Weights of a small mixture-of-experts language model, trained from scratch on English Wikipedia.
Size: 12 layers, width 320, vocabulary 16384, 54.5M parameters.
Experts: 96 experts in each of 6 layers, 3 picks a token.
Training: a variant of Adam for the experts, 6355 steps.
Below are experts of layer 3 (counted from 0) of a mixture-of-experts language model. Rows are named router (the router's row for the expert), gate (a neuron's input weights, with its number), up (a neuron's input weights, with its number), down (a neuron's output weights, with its number) and show model dimensions 240-319. Each number is 128 + 32 x the weight over its row's rms, rounded and kept within 0 to 255. Numbers have three digits each.
Before each expert's rows: "comes after" lists some tokens at least twice as common just before its tokens as in all text. This comes from a sample of Wikipedia text that the model never trained on. Tokens count by the router's weight.

# expert 54
comes after: " |", "|", "\n", " League", " Team", " for"
router:124153115199125120177156080197142116154119119132093109123083128104091165143154218170134085187105133130150112141125138184110174144106098112070148166131074035152156154117111108136159091164176142134159134097131201104099088069108097184149132160
gate0:104149130093197074111153090138147083088079153091087172182125185145123155171179078116067094078133123134148107141138105114086126080101142131137124101098114127133159047165118103147165161120076094107130122138132138153177160175137124144126136148
up0:131112099098077128159120150104137148136157092103125090105155110155153093107117164116143155112120141076133173175133117151120165169123129139140164177108134159084151104153126193147112170116124107192095104097119082104147122087143083133087115174
down0:054148104140123126073117108128103134167114121184133138107176077066146159157170020097167102106173084113107115135140092106049092092132121120138128144080129166163121095133195158116112096126115066177113124148166157124125157116155149128062106113
gate1:180121151152060122142095080102101099187121103111184093104095179158128123120105152144127110206085139162120138123160119168132101115158093129108134181180108094099126094115129163103153148092112147155110127095052115134053165158126078124117134129
up1:097107098197101085152157081207096110119112086071101098148123168095152171101140135108187152115140125090092176175154129089113162145099171147145067073174151117160106138159200096112118148100172179154190110091163125148164104166057141138096124142
down1:080108130093126101141066155139108147115125165140088118083145136120103092104189132124140102142123099156135073145079144128146110115151149151160116066116129156124155114143107113172132138061124099148089088107149149107091153114118168124054135137

# expert 78
comes after: "\n", " (born", " born", " (aged", "-", " (age"
router:197122169115099131154145124123130086066086078101092123041144080109107145116096098134164124084130136081159130084139144123121129127146110122135145116147085118172130093111111107148134108122112074120089149082106108202083131114109103106118153130
gate0:132209129168165034114174179103139057149099091140156145134126070141121118156155108135184063081107142149142086100124134142080122099090069168144156062138090104117094160180117138102134093146109079136155090100155162101169126087152204110143141097
up0:130108118139154093118099111148152093153114049127077077117114117097138069117035148147196152081158083104140142182106093125114098139104069142129130106162110099076142080144118142164098086130125167164126200104182113117148153082169175120153076126
down0:096120111136177096087094153078069070147170158101121157158133176122103185134131145109153140164190101103196165171136095123094106178154099149160099144091093135134147182117121122196145129103110147059112123146169129116132063069147172092067144123
gate1:165158117147135194151101135089176120158162091101116114133154090140080119110077103176104136115164097145161071122133140105125147154111158124151118206150130146104168093127130096098140115066117159112105135075124147157164143133157093135173106126
up1:152096137124124103133116055077142093116165131088134054126114123140141069085171073173161131138158113116119131140124161154119097175147159099202115100161142145144122172122147049150113133157172191179106128137178145185179161171127167144122124175
down1:140160093187169170129116106171100140136148216118208152113165120148183072106162164130162175126174110128148094123075124143134126196093094103163171147127143094085134122115104107124095132116128086124117136123101082117129106142096165151079160152

# expert 5
comes after: " he", " He", " to", " who", " it", " had"
router:134147166128122083117075190153156123125082090129129153082164160124135095139111153097145037140137144108128202103185133124147092099113089158115134086129084100114142131101136063118139170109079046142071077152166049123120118104125104157106124166
gate0:123105156110132101094097111188143122141100145129080134095161134116125062130167114166070143178152196111127130138049095109063173162150116161138115098149117092163119132194068152096144187085084057126162162120109137127155096075103117103129068088
up0:163148115119067097133091145166119105114179159113184095136101065152168114153101105098146171031127119104155167153113190165135105195105083084075086156138103125115136130156086168132151094119094150108143119114186173087094108123157129128134164147
down0:071111171109098112126150166105137075120111194136130149143103135094163148114146078135167122110102117109108115088107086125123172077142107137082127148117131196166136129118070066139105113188130121096146192126122150139155184090103151131128147100
gate1:164115097107101122162133109186110124108155118083117184153175150177126152137177167119138151153131105131107142109151140089098084128111163129123132186111125095100123162158160106110157125042140150132127108117123092140123136170126164196161079114
up1:169085142122063097154117053142076088151116109161116100138106174095135135122154078174125186115064124152132139132184146095102176147142122099115195182090110144144107161166170114091136150128189123119124127152129116154148131156081086179147143176
down1:096107145112128117107193192083109131121096145180105127144106174170115098149148101151139091147144096116135107147191113132082068133123086129175128131178118169094148062136129138172142078070171109128147106132114166147105069113140138159170087143

# expert 26
comes after: " d", " \"", " (", " s", " D", " t"
router:104092162057132102140098099096134065096097118117099174123146138181124129104088190106115142107134098083142146126090135140121057077098084070128111172099101183082160116103138085167061124113114168101152145132141057118192129140169124151154078106
gate1:073094132138153127131164143095151112103147159169087157135161160135072155097157103121118169128160126141137134077131095189102112132159140101105196162090121132188123119125159105104121204161101185116142151144134095187142113150149088114139096128
up1:097093156110116161141137129129183111173151110058113125170133185152084110084159097118122147110169155169127114075143111153128156148167171171184159116147142118151149170150140127124142143094179186122154109157192108133147131091164119103144113084
down1:059128112131119178108142110130060122129123145136046162194081117140134160118146125113141080126151107132178148101177154145129071106117054129096082114026151084104105146143105121148083109089139140176135139145192100169147148114098084144122173109
gate2:165115147093110126182094114080112165095129158141144155128177116151089130187119115162136145116147093106127097112255137062153097092096153137089072137119114160139127162138070165105151113130084135141108065124142097112113127157162074138077117104
up2:157154116090138100118096159087118106075103145146196142085143103138118106125078178083096110113161094133138173132197122107115142101182132150068147191126123166096133145145126193126088145076097132090099162191171139127077096154090116091109143135
down2:109077098144097089141115131096127103108074132078087146072155112118084073125131107078127171100145106144115116127063146113150163109106192155105156102116145164145122151136130163115160122107155061082198139101050137099045132108156162096060153141

# expert 60
comes after: " \"", " (", "/", "-", " un", " dis"
router:139061115105164061199103096098130100087129095139122168162151140148145096105096195153137117128146092139161152149145121119146087026121124113116130141143110183080152150119156088158141137098134157047154134118167160165195087124124141164183113084
gate0:090166169192105118141101120120201100145134106092053136102120135175138128158181124129109132092108111151150116092113170162101119106152167151100121140095083141094118174161160136098141163134065087116122150129133157124195121140133181098150102136
up0:132083149074138107161138095188109141148087092127051127185146148150129223211138141128131153095147180131118154177068134119116139112147103179082076145120106154088094121122129159082132077117093156204071180132181119110129138125149119119086092149
down0:131120147105150134153180084157173164141178159171116142170184160108127191124131111173147163111117163147083105098110128108068114161160098134085149145113123173175134142071081132179112105111092116090145166056181158090061170063163150134089213133
gate1:157129088168114144088102120151088182115160155084115168127169092131111141136121151102182120159100100140096166103142178118126055121140143119144104161116054106069145139082139169101097180135178046158142096149158118169085152133154131100092083091
up1:088104124092076139127169139105094089114117102042112067129082164146145091106168076084203189189131090144102149143131160049121140145169171119170114135123151153166109160141175087160142152097115137112152119184154134147181185133080126144129111150
down1:167179135138146150109107139131113148141119143124065079126131148142167103174121097071110191125124170126106128099128135136134146124148138121099152116114154105083141139131136063134080093089089143117197139070126133120096159152114147148146090096

# expert 48
comes after: "-", "\n", "|", "Personal", "==See", " Preceded"
router:099092151107156113180093096102101142099127057153140120063074132121133140100133085106191034098154165185112112096114165175153162107114151117128160098092069129177131129193106179072140097093200081075086179079092097180102180101120110092101126094
gate1:152078165150145172149160127112121158186131132167193141160156054143093084187177153107141181143074092068125143148117157089158083118098179060136140105109142124137175085158183101082169138118133106120081120115192082136067154185177141133129096169
up1:213082145124167140165173041146134092155105098129105133170094152092098148113201107147153162110118147085133100155155109097082101116079101090171128076103109183140116132107115083062128195135158141155118088129192096150089183143162119169205094172
down1:174084110141170142094130080119140145070124134102117193132141089163100212125094186133108146104166139126107108163177095195122097084146163129122145182175180090165098130122086085096140145124100191106119156165102104096164137168094105128085150078
gate2:129053142134132123165122148110092094094139114146148207103164090117140094145150120096157089137181039129137094197216133070104089148142132140151056110124143142153119140148114099149096162114162115174095027082114127081138143130124086128174136152
up2:114122138151098124134178092135108091094130095127076156105069119169148137149164124106154106149130109116159150098122174141151152091177096197144095110188153223113147115122078174150111067113097093163103123116156116114166138159199105156151162104
down2:127114120172136164130145106129133177161176138105122125125120139095127090122114129176102168154107119141161147141099144153141103170092178104141084191147111096098067123061112100128172114127114122190137117133146073079240178069096135150106169077

# expert 18
comes after: "\n", "|", " It", " it", "==", " there"
router:134103140096127109168113092118112118134109118188108137095141176179095068163133071126169088161164165153122097123170208139052080046104172176123196094162100132093102116108105164102143178120122085179052114092183133189161195155104064141148091105
gate0:107128158056124078077102107141120165067117147120133131153108181117092071118170139125099101117175129092109128119190170198094181094166108149152179092108071066158139094174188147136179078080123121163140088120136122163193097145144108072186194110
up0:140156150138123101071148132139125167093105091103112154109110147118126130076169129134130119057160105127150153178102176082108110088160156121080115143076142127066121119136095126115125155066146115124085174053177132166108163149161094121053071140
down0:099174065109113127116114131110135068112159090135169144175140102162147181117189136158121145085105149149146131075142138105125091106118051131130132120097109194163123172116050132058132105098111186147110177158113120150087071114143191108160194102
gate1:135125136145037121137163057109184119119156152093097126149163127222085150143213141166124176163102184191145119135104120161119122132172114091136151149172102114088156112096142116131088153111100117170143139095124118157098123181079144153099109150
up1:115108132164057090120133068108160130128133088112088106128102140165106159155202081074092155156135109072165155112135157147132155124172170109108166110146155155143111183081154125101094118109153122123098130141176164153125161141095126177135129135
down1:174128178200115129183145119152129117170132161122062114088132165142127117162055130092112142073046074165104091164112115090144073101108158142109107120131112093207108168108128098162151136120135095163105102069119150137184152141102084142108125122

# expert 58
comes after: "\n", " |", "°N", "″N", " (7", ":"
router:147155138195125160114118102126082196133140124099176175110192169099104143118150150197159104145180143128143142142108084140097135177169155151153151082156137127110153132108140100132082166194126109137074128094096115115130102116135082102126106150
gate0:145197092192133062145128109087171145076095129128124147142116086158108139187144117113101075064134155095111162127147133144052137092145104166167104089114135119147157144170129107109124170138114138052086107085120088227166150068173156090058109097
up0:144146088153124147143135157068135158151140089178075115110116105105158146087161120137120119134085106185061121176080173197127194124109130149113128138111083139107131115126103203136101123085113141142135176113132102149079172153108038159156080085
down0:143139137122079130138120111119140131171174142143128126148111097159078099130129141170176158118170113152149159116138128099159143110156084119085121138116168135116091170136146164137146139115174113098129213129127106117126082044155160107120119186
gate1:168141125190092087143154133166154115119123080102171063078110082179119133122090130165134079114081175194127121199166109159112077145115132098139194173114101172152128178081110087138086145096183147134056120101094081139126172185130095156142133137
up1:110165118134179149079116107119135128086127086079117085139102171139136097094151068100106197120087103086141149110150139171111131113102119138089152113127127135152051181111141134099135155092139167133095139163136146104164159162152113143102132138
down1:135135123170151102120154127137131128139096124134092118120124166138125140131173112130069134155130111162183125153079114081135085095187068140098155158130168137118180113145100081143092115134105153156131104139161099150096149139088112130135159085

# expert 10
comes after: " |", "|", " Championships", " place", " won", " in"
router:127138103122103202058043141139115120100141084133155141161096127099193174206160159111110158130172198108111113096113076095108175161160159106070131181141143105147185168127138137092163171166165087110103099175100158153128102107106111084170141142
gate10:121168126163113140146114103160125049092096081133146168141071114126205092104095095117124094183137147169097146102175112160114114159122174083132121139178121154173205120102112140094150116195097170134118103128073148096110109107093114132142073043
up10:175129148063096173156098156088111158164108115100108158155187157125071150171124128137150094102114106099196134149137106130167193103129123183166129103129145150099162115156129120154131104097128060108136121116149051142151182106177138109129151160
down10:110095139104110116084110119164094151156134130102106151106092188159120064145133082127107105120141134143093141144078139173154104065197147187110149133123156139103090095111120096048126153119130122151119099148158073051102111099090098144107181104
gate11:185109085147152066090111139099140155103112098139136155137158098108139156100155117105189099161179154092156107114160180159083138037063154156144129129102158159064118131122104126114127105129135076112120146115141127142126122159146077149115155111
up11:169157119127137167072148155151146138120084128158155137189207104128129153096126125107069104123103180077124159101063119175160133103141142132115148143121117184194139134101130126137084144081112153120093121132122205155168166118090116107105086144
down11:102118123126078133146114127161170118136154142124080123093122115158134157124128131159122078106144142113132103097132105137150081101148089199167153110083116147138107080154099103131137089146065122157073113055127128079130140109128215102085109146

# expert 79
comes after: " ", " of", " in", " on", " at", " to"
router:146195134149113111083095098123148126098164187108129119127088089143107118102121134138171102127194117141129134127092108067145087191110143123163155125134066155093169154098144093160115097110199168145118149137113152136123182101174153107098110144
gate0:143173112072115133124103097123109133129167137099120163165089127119099101192169153158171132054147176138144178137146125079113112078111179156178168167086088112143155116146180150122118114135100099119118112120130128175171079182135081119164104107
up0:111156102124151145093123140090107104113170148143057085126103121094136140109113106171143170089107099147101176190097142168147150166134091116114137193176147175122094065134122147133073136167108149138091132143132183092088151142129084139114085084
down0:160121164170125144073140209094114094125122157107093111175043117064080121108151143162099145120148124150103142136115112141096166148184106100168122059180140133120106132105126165129211081146067133129147203177187124113095147065126158148153108106
gate1:160140178124066153093138168096155097144129113090183114066180080143079090101133130134134160086058146092148120135162084101107173076144122141164150142130094163117138135130137090120068180115096184079116129135112076089149137143185099111150138149
up1:142149108131172101159146060068204168186139064115110117122142164150198148097147182138177202135140148142177166083198138190118127152142152135153132119161175138175129126120145118084087147116177101123146083183163133160129153101100128180128132153
down1:121081068135114146151124145134089084111118148152184068130174146095082149133163087096091136125130085163178143122116132101165153142128107102177139165149123149114154073125108164162144146108142079081141106191153112178138130096218081144108075110

# expert 72
comes after: "\n", " Binomial", " Turnout", " electors", " Parliament", " House"
router:137118161219120105137100110112106131104130144092153113109118151155168077106059114106144072155136160078132081141130149157100107178164095071123134090179149117164062114149094094181185104183107101107105112135057112110123142155121156124053079143
gate0:104140160126148124116093178105181117169183184103150156127143114194172069116118135118089107120099161129174109157132150118103114131180092128085167107128175101153081146166088117086128122132106099113160081178083060192175127133154105103132173090
up0:124155125093100163047077065125128143133107126131111119112104127125130111152094123145139136095148099150074209199078135188113169144098120143145110190181106163063096142153118166128119169102105167149145107129180167139084160136163117107168057136
down0:099118180156095100140179197146160089104124124122156126147121089147132097119133164163133116172096188148173087164120175116149169125062154102147119160133125124159115084184149103129083111140108133148181106135104105128166148119140172106104173175
gate1:151088144157089109178130120135158116161140083085112126089099099197155151119106092073116191162071109127173120094124099113123131142176100102122123130128163099124141103116176083094081141116162088158109126146120085132077150120115083165125165166
up1:139085159084136092160143126081164113114117140088140156149083132101189106139128138137094177135122125109123123113193107167103146089150087089154144134148176114145147135137154092156067179115200148107172086175151108157108173144131100162156110165
down1:157114143138140133134075123188155119110087129103175109153172171092099155140148143085145139177146147121134143152113088153098150145150085084105118117155130151109126135225109093154160141117196151099080139142103112119130153069070070154132136135

# expert 55
comes after: " E", " S", " H", " Al", " My", " Hy"
router:101119141112168120135101124159117105121134145172130081131151115184167137061144090138105123069106117138094112116089178143134115181127099089071109104082168100089127113166146154099123088115147178057136146077102154137164111109141131116124154130
gate0:101120138126072131123157082149131133118149207135129222137183109134121076159161129117167158084101123206138074160159159134084114089101149127157120094109029177146123125166111147166138122135136095125089107115210129170119095087155150123130088113
up0:132130085151135120188108155169150140118175094117050027075047124149150107158141094189140127094078143099102131132101146093158152123090131069055139120146089097158101108168182125126098130097128076081118087086103157120119180096112102186116068130
down0:136188081117119164066165106150165128138132103135154079091132081108093110129105092093144100084107107152102081143112115131183150102158124117083097142162147132154115158116120075133132089208152098133132145124151082109047187156143139132086142073
gate1:129111150139141111131125102134088131167101153079186123091129098170146101130120170149121108129098133101111126165124113096149117094122176079197113152142150087126130107111154095108084058095141114125107144061108080099107105160093121102088108130
up1:123080090108189068118099109072102070107136108036177165127101149164163161129139131104143135124145117113094173163160132139164166081181147117105104148101180083122133180127129109098079123077155134113144157201124176157141163128146107126165097172
down1:150119161121092117119158178131147125103070136183137159160108126139088108136136140139116162169130143163089133118149092100081117106091114116157168121160096118125150076176138094093132068099111131157152109138098081194132107157147101206107127106

# expert 19
comes after: "\n", "es", " July", ")", "z", "s"
router:141130143164098117103100100153148145146151075069146132171098161143141112143178172159160155131113133151097112135092099143129147113145167105095180112164200089090129203154160155128173148118144086126159088102099170109154110091082150058134139155
gate15:149163142107053158158039086090118104108121163187115127227187152172140119188135175157129171155165117167166110139067159104105182195111096126114153132113154088142176138052129164156160162139080115108129134130164158118202125159094109092198169128
up15:155136060175129066137186130130175091177109074078088144122104114059149186121116109116142092106110102149151126090125176170144133105128133191119114124085081155094119079152113102075155092131124122116075205081081102127182103120160129083106093094
down15:113112175076107132124123105159112165161173179183150122111110066185151166082167091060136123113157184139140157140139178097104129142085169125090099097069143093166130130116128144135115062154149093140097068182148108069176128150085165171102123105
gate16:121150157217106124110094101144080137094196107104132126169122108151144135086127157123103128183100166160118155136117118150098168098143079148115129084096110123111133135119183083125156087109142147096152086093113146107063105098143123128177114102
up16:086083145158127055134132112107078088114169101101144102160104136155135060106151147098165163082076147145125088161171144191111166155156123117092148149135155119160134125137174091108172064122114120135133122170050144149076137100158123143142144156
down16:115109062062161188132152123134161151132135088154111097159168140164147106074174117130160109170145122102145111094100107127166117109075115081111153173128155172164131107126125113180138127115117148117132130147153083175076128141162072095179078143

# expert 92
comes after: " |", " ", ";", " /", " Football", " –"
router:127114103177100111056099078131081138126118184101087111141116141107173094150101188150176091097131165118160157140187094164116171144180125099099141105104089118150134115131125103115123164191119171077138153083161149083099101081098112119053179119
gate0:118110151113121084120124091155168134169192152120067161196123122092130069121176106111124055130129158100190101130124167178100181088147123120200115095167080118132168107115098124085143156146104138142130115156186147138136079062098128132082121130
up0:152098116109107108087119136163146132106181163184137086127139176112093153096076108121098128099155132138166115142127199187103118109152123116110158148155091123114082118155111159150091140124128147207166147133143183087124130104068049143120120112
down0:114100183128130194048175134131135111124085126129095181156142145088102124114109141157124176148158176140103065096098162166140169118162157164137165154169123157098091144105144175154142138099147119180196123181130179147042181086077052146063126107
gate1:193082121164146123147176146119091093162177153128124095041063096157128123114147137130124130108090072127086162161194156076127126143133122126135137137188077115089143140091092163106113138124180115163167107118120142154152191193127164128108114183
up1:145150164084134146137151130079149085106087059082212158114166083102140090094178091087140176149144152115166095095156135132133159104124181180115148140082166168166121111135176126102113088127138093139142131162130083132118080141114134107129138134
down1:109127129081120097145150111068140101140091068080185213152114095151146135159105147116133079155141120155137113132115138176159130109146108137134095155135107172178089129121131062115082080108081127110095119123148123145167092133125109142143116150

# expert 81
comes after: "\n", "==", "-", " Year", "===", " Party"
router:164113121128116107153123085135094123137176072146104140049086178158110157119200150132114138117154158142179111079103140109133139091141091098062136127110123115105118120148150135076102089148179071107090133093076097126072142118134147199156139053
gate0:127134073125093088110112094125140100096137145059146177096084120151141114126152105182131157094079197100148112099123080101130100118108098110136120168088104141150139108165188144145195158132114129098111067159176093199164106131103173081133073112
up0:070125117144174148111168143125071123089119181129098080126115157118134160172128097176141145099100090141093115169104158165126109161147129153091117137144066148080105163147074222146125138164085172179153175090127117158096150092186064083138142107
down0:138113128098090149107068118150135136109101087111087134110145130139152132138117126098152171121149175166142050084069190117113132064094132109077138076123127118133135170138092130146130154103126145089154149113094082120126143114129117077090152167
gate1:159135124134107166106170139118124112098164122083178117035167090184088134192151137136152137150052139096150177113111122145071137075071108083134107134133087121114152073128150114092084169114124141140110060111067066151117176130180135143154092116
up1:128145072102182052114123037095111087172102127114150124151123197110127152092159120075133160126148093088127186137140090131128132113094137121144095166105125179157072095063162032129111187112117159134090085117163126198101183114155123116093085131
down1:144162102116102140071067223097082157143164128124121138178147176096134144131195094114147096094148095178167087111184072147157113148134135156118131156187114119202134071140146140137142094117148105144149112079095107132110156149156115145132117133

# expert 39
comes after: " his", "'s", " her", " their", " its", " His"
router:102115131147098156145110136106178176214165097120102116117113111076088169157125100175097047124079138150184142132124150110136150121135103142140148087128109063113109136151121088104146145133095137103129147158174098139114091175107102159162123112
gate1:204134143170125183110140119086092079162167129124155099075100132122089167149113111163149134143086184173126135175139102134131122088115110050211122168103127069134106184084160091113150181190116135101148144142105083131097152121094080137105084109
up1:186105129129144156143085099120059079147114115077193117124109158178101143148131090163200138090127154139177174138129117161095147102073091131194091104118159199140054122110138103083174154131075125113140102197212082173102137136150110195117145118
down1:100168149114081179156117125121124159150187184181067153113138061110102080111055141189117133104140095114104134133053088137157068116192118114098161097191152155160144202145104132114117160080094155098119093108078112169124114088180099101095140135
gate2:144135142080121103170167142120077111132063124070073135098177060132115070098091126175211096179133079109157132168157076128125113107151059086117056069118097141128101141130056128182093110146135080187121101080139145066144147134145111176153132142
up2:138127163113104144151100089160066016130140107121189163142090129145136128159146128159141125112131139188117111077121129135091151112141179102184160137128162148140086187139133104103073097145126143094074119083128132116169122195087131137180126121
down2:119116151169184101141168137089173143183077074118094099156130104135125148114098081157185144050129108173121144124168076139141187090130071181131145113115142137149125113072116105127085085095065152183171211094145115158069119181177095093107066182

# expert 32
comes after: " ", " 0", " —", " —;", ")", " 1"
router:089117108103132100064129155121100129150147095115115104096103140095186180107116080146147046118128071097096087145083122172109120166156102106144112097157126096209129138139086097118110083171134100089084118137080095081107147086157191089082087186
gate1:140139101103142105149117183140126129185124116080132122075112100156120167126071109165130097119122105174122181070127193146178120123142145065161149153159046124136136146087131108075131123113114165141143090093115133113097132129141091113144125101
up1:154119165087124057111090075116135117149209093142132113138099132105177091043133135098150158098109166135086177180140175076118085111152152130184083073130136133129156158163164104129142159116139157093106093147114133104148143170125090134122162176
down1:162160083097118166144191172073106162134107135083129138087179119134145164168143138089152061166127113091141095176100164131155193106119197174148162121100099131129115110147111119102100042130141142131082143143101131106131136096135118104095134049
gate2:131118189092080133129106172093111147121142111172170090154137089162119121104189143107173128172092108154104135177171128115161073119120121147107033129170135099153155165165173118174111138146118122110113080123120167079112050188136146123138128172
up2:084133149094116078135133158108051121136142104154144172122104118154177107097143097078171168091145086142116110109127153107123153118173103144069077180168175152128129171197149158159095128136155087073106123117172060128066063151149170079128155142
down2:134093121152149124169161163087128165094079119155143112146097139158188141187179118093122148069102103125127192119139110159171101154159121191087096097134090101128162104134102095112109123182140110128146202107088118115145119121200112184152135124

# expert 9
comes after: " R", " W", " V", "R", "|", " 3"
router:050216102135164149109150099158000107116144123146106127156088106134105108116094146131145168182118107074088073061109130116140124162127112139165097129069128137157132182114098127154142171154171130122144158163113134102086106123108184185111122110
gate1:116107133073126119199105112109150148112149136120090088142126146132109095117164114114129107181110089133113109121133111176136124084163064064135103115073138149113081121118099145134066192076136125131116212194093127095116150183129149120124091136
up1:145122071130123130195132127118102142152155128090103103163111172076166128150165126119121114150103101089100164133146140100188142112131164064111103052065123151128121152127169106077126179119185143146085141135129120126127135129116084162150150134
down1:135089093139129106169133147154111117093104139153146121136176121100110158132179094104174122117147114100157130121112064151105149221163115105119154148166129161185128126144116193098114167171069112108139149127203085136126075141101022081115112154
gate2:183087128129149096158122150138087084156156172077155113125145111150123100113074064172147196127086106127095109147152093088168118125156054119168119179105094144115095124079104108142055086150106093160101143117050156114080115180150141164200195160
up2:114150154108099136133109115143113076130119150102128145142075192145164034115130117115139148135081140108121102134103135159164161122160096080109109180165100123138162160134108148141082138168122108124170139081147118125179141157098172086128117183
down2:163087134163130136051146161132189074111181145122113149102120091163138148101091139170096141141106051079092103089116132132162096084177117126091140185096099105077112108152183148174079136084131102087093220187078135125086127144078094126150131094

# expert 47
comes after: " |", " ", " 2", " 3", " 42", " 5"
router:119113132181110123079161098126101168095162168163127069133134188106141153137120158128101133152165202111097116120138151125100142164148142149090133097210103086083096135112147129123195079142136100164181094159067125098116086095117075165126133128
gate1:109141131102097127129098112126144078117180107100154103111150103199164128170075098146092104127116192061126130040126128110063136094166150071150172139155107135090131149125095128129120093077107073131134132109137072132069148138112079076106120163
up1:131058153073128129159107065140171142094147100136070072128170116109183123135098159124176107124132103094147143113127087118094182111183170094104104154177172105145119130187139126144103138102165127162115128208136174186087106126097107176137100190
down1:110163073118144163126141132153125138148106165124142162050130137123076153207151106170102098156080073128116173171125147150122146046056143117114150124111101123143120124111175084110127131148127156119120118171116148145134110101134168146120121074
gate2:145163149123088159107161168072142160136102122124156159134215121213059103120107153125145171145051106164110158165201066144160091158156091133099075156082119096163102140081108134085190096098132044162075112134087170066165090142122153158164096104
up2:129100142121104115143105151157084156120138141081163091123121110140184151149122099139214077150155173145146167152160169100150174122127164141101171132127165239109104111094110101162108093193100126122134116085151085170141150155141052126164134131
down2:147105203149160112190183109180139171100126124154146101110113163133155083121154159136171121116133136097068170106137104134107113164131122058122102145137140104109138162115107149116152127141160097131115109153181133162079095169197149113157091197

# expert 2
comes after: " the", " The", "The", " a", " an", " this"
router:088083118141101168172102170115184175139138135168149153130103089084145071161120126161082113097171175159115115144113160129114093150167167132210159145140155121125135146157102162075115088123108097116138125152071125096107089219127076141127136135
gate1:131150129093155159115090129127127136115117135077130117081170157169126139158140177155124142191107138124111092101126154096111114099111159124164042161153031150081147117078104105101130196130104121092136077107075134055132155116094069122074143118
up1:108104155118147143116108094118129125135099049072142120122083158124112124120148105079190159079108130089086206151157113147131146169084083112179127104103157125103116108134178133114091175093174171148059120163166137129191108136117143155082124205
down1:135126136157117125178168133103113095187105170081105096081123109107112128162077162136138146103107129128092102146131157102110089141144157089093167096156188140132107153100139071096172109100117106129139109143136167149142105102114117151120166079
gate2:140132103095085094115120138078132132107118125088091133119089149199146060135124081138156162079150126171098133102135093088155142157171127180048110120147152139189106148078079135172200155096148072115130087108131127108151123154125109126125128170
up2:132120142143105175169113150146057098107117150171199112118120108127174162076186161139150140163159170096154108148140106098116208183184128109149060165187169144105112084167111142139089086128168097101069120114103090174162092085094196085166118150
down2:101126137133118143132132137101175114171174151118144150146141139113098121174177122101093100064101112133164098105128208056156074121122172154145078131116136099167114129068100174055110134128165162135133088132143168137158057125135097161143105135

# expert 31
comes after: "\n", " |", "|", "-", " medal", " at"
router:143178066155121180101071111141101120123130117105153168117189114101136124166144148107147122091133194132134096138142148180148162181151173103062136168074091129142138191076114192130158119074146132143087113137098142174128129140124100116173139135
gate1:154185144134096115148061139115095084154096097133165146142096154116121133138101115100129109057087164139152089143148143155090162111108083125130174147134098116063085089085159130118121083116136096157150152098083149113110122118171074109100156162
up1:154112087138137139187146108058101113191140062034086097171086207122128126160136101097185184187176120175167152114172124138089109135169208092166115104196145136144103200144101094121132155143154148164163135145171150145148136096123107188124144190
down1:137156151148091110141152180120154104071136133183126140158189095131087149134142167089076120092170108085150179101150119151156151080142105109076083145108138175136129116106135029118057066128132148142103112149151147179130142167098115129127088126
gate2:156146163149067182151161188063117153164084106146111150151150121083077122149147126121116114104137104091099112121165078092084073160152099095089058114180119110214095139148154179246135150128167130137144078119149161127104086167154183141178146139
up2:127115134087119037087072142165104064090129125131127096140076139155163085142126165147148136169134152121111197174160121127167183186111114131153147172160084170103155135157096113118158095197123105137074161160107136109085167125118174142118158150
down2:129073160128195180149138095091146119095182128124152132158094107116086111111097108141109065146125113139142175172121174127108175159132099153143210142098116086150133121160153149069067120113204105103115147150145106089137133164134112116094151162

# expert 42
comes after: " P", " C", " B", " c", "°", " p"
router:121132084093153061135188093144102144118167121115142152114164108139132077054050121107149186176152116079129115169146145128141176121136142051122074115124084169091140093159063121133110145130147151133180155078133172138177114092176124159131096149
gate1:166171123113095128170129175149092114092128152129189104122119086163095140109176167191138132196082168152133122073151113167157081099185179100104171132088139111089179166090149078057077151111111135082086097115064135135130170191091175113079176106
up1:124102138123177073135122098099094158195119189060159129162121160169142081125133097143178129102105167110121119089107189105100084082108128107138128106118117125103155180147111158119160125090100152081144107176116135130174107165112179113142146148
down1:071139089114061172166104086166082150129120112112200183103175117179084088086120085144140132141150120131094139163114060151125153125111135149153091095112103117140153129108039081119092139152114176111161160145139136098081141136085166196181118084
gate2:140076162109117085152121120119099100211165160127122135137189110143088113123150132207120068147143103132165109149153121121144109144145123097083137100145081089173051071097122125148125149127106109199109125146094147129157145167110092131136150141
up2:082156146130096073116104126180062122158142132122136159131111122135126121153138143166112138148176145159097127135200130107124138155169147123162128151189148167113121175102105154170172147089102152056101148132133128139069100160098075095142119095
down2:153128178157144133166086164135136104128064087125123125118176087139176144156178138127164096130133063140149137140133115066116097077161102119113084137126099133189153103095145088145132131204148168080131135117122133045091111138102104096135167106